Below are experts of layer 4 (counted from 0) of a mixture-of-experts language model. Rows are named router (the router's row for the expert), up (a neuron's input weights, with its number), down (a neuron's output weights, with its number) and show model dimensions 96-143. Each number is 500 + 25 x the weight over its row's rms, rounded and kept within 0 to 999. Numbers have three digits each.
Before each expert's rows: "raises" lists some tokens whose logits its average output raises strongly, later layers aside. This comes from a sample of Wikipedia text that the model never trained on.

# expert 203
raises: "ares", " Hold", "ney"
router:458502509484514512501513498469493503470465488482467505525504503498507498449534511522553537532478499493487500505499588558497486531501502506500474
up0:471495461554457520507491506511499504516517512495459502478501515502528502492492528518558464424487493495500483502513471535516520546511515494511493
down0:478492534530499502472502508494501478477491491496509501488462502509480474490510540500523450470530481463539496509524515526519487532466500488478492
up1:558491526567461484510495515512495485470505514498529471524490509505490487518523484481496541433450512505517510502496460490483486468505485507498490
down1:497512437504520515511467507511525497480507456533490532516497561512470466510483519463549535493495473521553543493484477477508540467474517509524505
up2:563484499488467475466477509514502519471515481508492470520489500504491486531527463486467536537515502513491505505514519506507510525484498506515485
down2:525478496555515493459519484516493492427505500530516511446504531492504522542484476570502500483495504475484522547492511467512487505493476505509518
up3:504515483510484492540461493551508500485503496506525524488517486495507500546472544483478469486477503487484499508512517464500509486488490490501503
down3:509476532476503511501502516502468503542505509487453497498514500502513484504516484470495543523464461466455508490532505469540499481491552531513479
up4:474519536569522505547466494496495496507498510492511515510500507496498508496482475491476513527416497498507487512497474539527500471506498501481500
down4:485505546499493487517503528495469496521452452515518452495502525511517504552489528498508458503515480473490479551492548500481521476460481489473491
up5:506504515527530508497516498535522493519520512504530502515514497494511493564496528503525475496497505498509500499491507451489497499496494498514501
down5:457507467504478527532461479508483539527478487500508555491546476501486519451477494495501433526518499522464464496493511526491465496492492491505449
up6:489501467505465514459476511506500507552499493499515524497511511503498472611488480511474529432538506486494507508510567495469477544478494506520505
down6:534535512488525504487489471511517495537460518519480508566547490502494517488468488506488569503492505489497482525558468470464506502506518475497530
up7:440491468523541512508496499540507484486471494495471532506502499516549460523510518490524489500513510507494504508492514608517526539493499489494526
down7:495500504508538515487517522505513489541484526526503518511504486518489496478512489491456478485488480446475523468466473519506521490492506473532481
up8:619515543517468494530534500528494511472507491503534467505500480500506503552460448498467505560483504502510507516492457515490495508481488483483499
down8:527536513497510483523530524486486509503480545476511503451456485498522513496497509524506444523524482487469492480482463481508480496509479460466529
up9:488513515507474531499502496524495494513545504495575476466503483508510538517578446494401509564532524490507514502465471476502507490529499511488502
down9:495530508476505515474480496490472515489515509472468511518492484539507458517483528521486478423473514517550469463488499492517474548480512526509504
up10:496499524552488549472513498480501497461447494495450485519514509503510485478531507502567426446533500488502507493502486501530512488482500504527513
down10:509485524521507493508517496506476487534542492495503483499479494494520490503546510452514442511509473506523535507491496489483524464510524474451481
up11:543528513497518519457578510470505510488498483497476476514528541510500483597460466510442484535491496502501510503510472493509498438495506478485502
down11:460525485496481496488468497489497499526481459491510521532551494489520476472516481481481535507513490460533527507515534544476532488491521561487541
up12:385515485508472522471496459493499478581510507550494534521564495510497482455499483498495506455544501438514518513481488473595503496515505470475512
down12:471508487494496506521536494484498498476473537512536463500485485482499500474513480472480505513535502500503506494533523511464455515539524570538486
up13:558519462558478482519505515487507495501507501496490495538505496513489484478552428508425538496501511483496491510488448491513537497516487500491496
down13:520524516512568517481475552537461485486492502482535482484542486504472498467468466514511524485487529509502529468503482525507512483506520511502480
up14:565491477488490496482505512535498509466508510512483494458492489531504502536463479510496499485540501499494499507510479502520489469482497503473493
down14:499494473486475508479507497497565549513499489558544518460509504482522489519539511434505493485494513502533513501518506518466524495497531520508517
up15:483458513492474536497483500493489482451499496503416483411507501493504493500486532489504463509528503500492512496518488433458504494497514484478510
down15:488481484501507465477461483514505542488443503478488535527498536512512499529502487503556463505489504529497510515491485452544494516491490530504540
up16:514552523516511488507504487516503481510492486532473528495498454528486479463481567494458484491487544505525501475487482518527478475474498519552538
down16:485521519509493522463506518496538489487479474530522472499492507485490480502462490524539495506490506468451490527506510521495489491501472531466489
up17:460499516501540518527479491506494498530497522495478497529526506494494516507489547456541495525584492490504495497479534500473485467509482505500499
down17:506485472502437498512462498531473496484526516544525491457522491501562480485513463499487485534494499491532516482490462467473517496495467456503556
up18:446521501520514496514510514517483478495495568512513499493529455499472523479521490482456539511494484512516498511500578512482537491488519489532509
down18:490506481450515492493520482458489514483461548497501463492483495506534518459484462492509489488485515528450487487528490464523520491510517510496536
up19:546511499499559491508534568509488480495484478529480509495495478502508502483505498489471503525518470503527469484490523528494515547501528474501519
down19:491540492511507508524515476505497518478503491522495493446517527439507459490463509505504483470485511512537523524509504488530482497531497523502479
up20:592479437491488486532456498513500488514518499490490537467490493509496510513496438480483515493436511500508495495526515499477512423531503496490490
down20:492490545510463494526509494494504510491535510446510486539498485510462518487485505548453502447473476498535477470512479491472492455523470491483503
up21:483509500547563507483497491494496494511493493501510505512500523502495479540484530475560495558451499495498511503519522521517513487492513496474485
down21:497505498532510485496488468533539461497526486539501541520504471484440509522507477494505471514498499483495530465482544462546489534531471516510540
up22:524502517483484496512505518478484507484531537521458478489497509551511482502501534536501499505511461507543481461528473546476506514497481484529504
down22:518489512496536430516515517518535511492504530493498506498489494492517474492445497515476549489483546524489530482443542488513495496491554494514498
up23:525510571533494494529456486545497497536496500502506482492514487508502504540573502506500454420521504502513490486503494445508495483483482489477513
down23:516512527480452501493461478513479508509517475524493479514549452516514517483489495499475485533476460482520500493518544514495513532503490506494481
up24:495516520491483475532502517489495502479512480509468485508506509502494474488423457464501488441465514495505489509505468508494508499533502478517506
down24:503521500465481477525513483453529491513462507496495494512476513499492503503527485469497512513492474496552543493508515492538504432472485579501526
up25:472500484494481496573469516501494503545502507524458499452508494498490523512504443496453484478517499501492493513490480534501518535447516499502509
down25:479536462479512511511520515502457492488522471497502525491511540497487533486525521482516586512502514524485496482510554482482483519524500480503483
up26:516520495507507532437461495515500516498506492498564496517527490496500486572490445498462516480541495504492515509505501515482515532504495510519502
down26:502562481494484462538524469510527514497517491539483516478526503510461544520477479509487511536497513476493505505505454518506482513485548511507493
up27:526485572478482500462513490482502505475482509499491456537504513505496488518559507513511546447442493507484496495518564493522509438516483462513480
down27:497475479493483552482464466566514528492492450500508521528455508474516469530461540464480527500493527508510499444491491475484472499505461512504508
up28:466487484488501526521429534510494499488481504501475489480506494475486514478517493475455509536470498495497497509487542498517518483516490476531505
down28:537487525469461491429518505517587513518510490502444478530448538530512518481497484458512540509501504502522467503481523499522480562536550508489474
up29:490480471505489495509479501537475490519449453495483476558511485477470530452522478500525502484488511504517520489520516521514474513429498528551528
down29:521512516500519483482492490544515466501518488485484529474481481473489507513491513508504497526482459480532525455486471528494508506472508499465530
up30:522502495503488523515484514509495496515501520511507489494506498482532503479525477490534498485492486498512505483501500489528518501514497471512514
down30:496531556490475485480456503517491445496537525466487464501471506502509488500553448549493533482489476520510499505459491506492472505531558517489497
up31:542473526549505531545535452474515496516471512520540468403507487492486486508534530517467502465482515506503502507504543511526511443500491521500502
down31:474478475500497482527480506482506484502529536500507534510491530487462500479519536487510467492479431492464521471487527480486508542519527483494478
up32:462497515488496495504480509517491504502493480500422562525475502504474494487509549424504495487488491488506492471522515483504472502494502481542522
down32:536483524522507520473492558507516518492500510481447524473471509486485481487515485497513457471445508519533464516485498547504524494500529499479460
up33:465506501499556478516515505506500499466471505502438534481494520514505501463477470484552480478462499485514481495513492475510508473528507491503489
down33:484458496526518508495534523483477464504476544490471506536477487493503497535531472484520475531496516496495480534493480525497482522523485506504510
up34:525478481495478519570527501502508502493521504505491495506490494497491518516477521518524544537491490500493498510498444529494506523475523493503506
down34:452492456488517478481516499523488481526553499460483531512496542486545515482515528529496475538551488528478497495520513451513481498432487481477491
up35:460486492516509499480448496531495500537517515496495567505493489506494511537521543501524564561466497495492500499493582501525479479502495524445491
down35:519477516494536514501507479532478544478504518519503501476490453484508486456479516527493475486438542503508464486497447476464473510485449515514475
up36:476498439515516490414491511580493489522487462499540487540486499486517508503537511521541546459528498492504499502515480499450490488437483513500507
down36:473534493550502463482524540497496459519458481514473456528496510502481491495515513544475502551502496474473460499514505518467484505506495482464487
up37:452502524537557520472485503556485481507484463503513499475509511502443498542522537495509524480491520480501519484500484513452455494458475483496496
down37:475530489519502502494471451510520491475494511502502574480476480521488491516485432494493488491490519456494451503499535514541516499485517505504530
up38:491499540477481514514488495535507490518514493497446518468512507496518528488414438489508475590499503508504517503466525522499486496528498508504504
down38:507472465493540459483514493486483503489532513489502399493523515510529470436522488521488556506501514464488516470515474474492518492503523494531488
up39:507480518497558499488527501499511493549515515481421477492515481475524495552573529521483444569497512525513516503525506515507510470488504488482511
down39:533515473485497515530476514460462478535497523489492509462461504528590493496464475488522467496535480544551527525483475517513495521498497471492469
up40:485499484530507495504509493472500498495489485490540486519500505493503461556488519509515513478460506524493501502516543566489497477496492517506490
down40:478514461467485497495495543540515496503440507520476470560495516515506445530483518515484491462510495497510504528508478516513511529487548466475512
up41:485519542465520499476570494451500486484507492492457477517508495498507512481459448520476554486512498498496493509500494527518500485540505488492493
down41:502505508502466495539513515518502484500483549570510535528497544468489494522508510471514509523505458499540484498490498497451458458506511500474527
up42:481520543478511485502517497505483482518512515512526505501500506504517498519487540491537543510510493496509504502494428483509532480530508485528501
down42:458531503525496535520483484515526514502512506494486517531482488490490433496471490482480521486525495557518492481473530506528494504471479543483459
up43:539477494527485493516480504488497489510498512501557518511508500501507499475494484511515471484519497500499508496501447433476500460496515505475492
down43:486519481477513544488517525481534505492482499496509466473533477506513500483501519505503478485519524505505511533485528516504508492506505486499481
up44:512511485515512475477427506513492489478508496505463499420498514499491495465516509492517520504544502501497488497523469493481486523522496504516498
down44:478497503499542543504534516512526480478510509520511485523492490508451480502486543495509497519475536523522523493542537525516494551525509512488512
up45:576507523536517487548489494568504505465513501501544501492495490503485529494519493507498570483544497487497498504472547512482511510500569512523511
down45:541513489491492501505461460508552492487468501498497516510507510484483467519523501528466538481513476501527508485542478518489514514480483488511550
up46:492500500461488509534439498536509488475493496497513536497500498499479501517518532469490536443501510501500494503554459430476496559506514499503496
down46:514508493493463483505474478489461504495483494478490514496514487501461499548497485535477536469483515511462483500504509521528513491503449489508540
up47:516492542549501495557487491494506503455489493499538497440500505500498525533530478497487459485525506495504495478501493490501522495478472485519502
down47:484485542463487505562524485543495502523464459503530494533472511471482503497535483499525433505539505510510461515501558488467479493489491510476519
up48:430494515499468552493477505504475502513506486544494510502548513496508491538492481483475569517454509455476521537511543515484521533549540475485511
down48:536519462470495526505498520494537470507523508481536499492516497482541522509507487488504511495519514539505515509479544525525452512518471494490472
up49:457487479474504495555508500484506485523478508497458498450497512496502451510487582483565495469499500508504490479505487480496492435475481498500489
down49:527493502515508514476474521484525516463487515492511503497495508480485496495510531508498486451534469499485563517521468549513505529475491474475496
up50:502513498496485488435450502508510476486525519485555466566495489493498522510548443485468460479497510506509507501499482470483517461532504512498500
down50:542498508501486515475562477511504471503471483474485493472499477512496492463486466498509525518494467527518479467494541507501502512504509456526514
up51:495497546550546552431514495488496486514509505502507502461511510498505509492561507524487589531549495505498491509502475464515499532489485512490513
down51:475492517494576518478485488514469489538516496482477492477482512468528514528479483510560475499525521503522508524494491463504525493504455484542487
up52:495536493495410486551541526490481500485528502504455505488462494487481520480429497478489468538495509522511496430523459492503484551493463513501510
down52:502491458544487462431471526478521495524489527514478521507500546492478488480475507504525519478493527522524506559488558465524483467529480503543522
up53:455517560536515500529506484527503499490469469512471518567500489499515467463492492523511513490514478494484498479477513483513499551476489478495493
down53:500505542489536532536523512462455495461535528519492457444532516513515495528453513488486519518523484544491482466502515483526506497517469479479468
up54:500477417457490500607527502495510497523512518506504481464491528506509504553519586496521532540507494500496513509504499496521478489470518511499492
down54:510495459468526491484496481526529508522505514508537487514488493499511531495475477500480482541499487516496535471520532511521495532526485505475511
up55:573494556489482506548504509436510471502497493499498499543505517506511510521528423502515516488510503499499502504486461442498495535512515495510494
down55:553503511465490487485505516509452458499494484458462482490488474505509546526505479518506538480492486495491477535487471507509568481515521459523499
up56:515512520442486488576540502488509499490494496490579478530501508497495489515540589507473501595500493501498501496478507508488504426475486496519506
down56:453506466524483479484516474471481546528518523542490495476494498487496529479441468506497531504487485484510536507517482468498502498509475472513462
up57:517483522514477515534486507456517515513516501498486480449518511507489486536504489499504503445543508492493493496497527453500517497452520501516506
down57:502520471457537496538513469520460471481562476500530480557474525466517520473540525471523475495484512505482492510545501478529475518522499527485491
up58:530486400463518525491512501462505506537539507479507530539490503499510498483517495506507536498484506490507512499502540541513490451511530490543496
down58:500497542505486455519471512461478492482523507505565510507516536489547523452467503529507518546486458497534457470502495502509488473489513473511481
up59:442482502479533511481521495514491497506466477505515488483506487505543499530461511568520485500515488486513491498486539573517508487479513501511483
down59:511453507515530491455492496510452512515517509473519530467481519523512500535455487496499460515494463466487437469508497493512490503511508528487484
up60:512551541486498499489514502459522491524523505532525509470478480502524508456467485497479497489467475502500514476494452483480497526500461477509514
down60:497557488537501520528513501489484552496482489522488477468510480481458464517531550465448489484543480505531486499491545506487517467476484507468540
up61:482483463482497514502472517590517504522537491499533542474512508506539521479512545490545461471533493504496492482494543521514468500503498489485502
down61:481507504481474503487513511476507511499505484498508523458467523478492476471523486465516529541479522525506476499522502558486476500468522482541489
up62:503536502482500496524524499485481494507476489509520460501503496495488487504508511521503547514530472503508498468518470504521529507508511495493508
down62:532516486530507470538500464519515503515538490464511512510478511482541478480499490480468515473565539450525472470479473506496522516528467528507463
up63:475499511455511488505487495492497504459495491489529538495513509504508479476537506498558497433520508507486504476500501499510485511490516472519509
down63:524516521538486492499537522468477501512483485467483413521514501511459493466484476493509490512453512495532481497529535532486475510534521519543462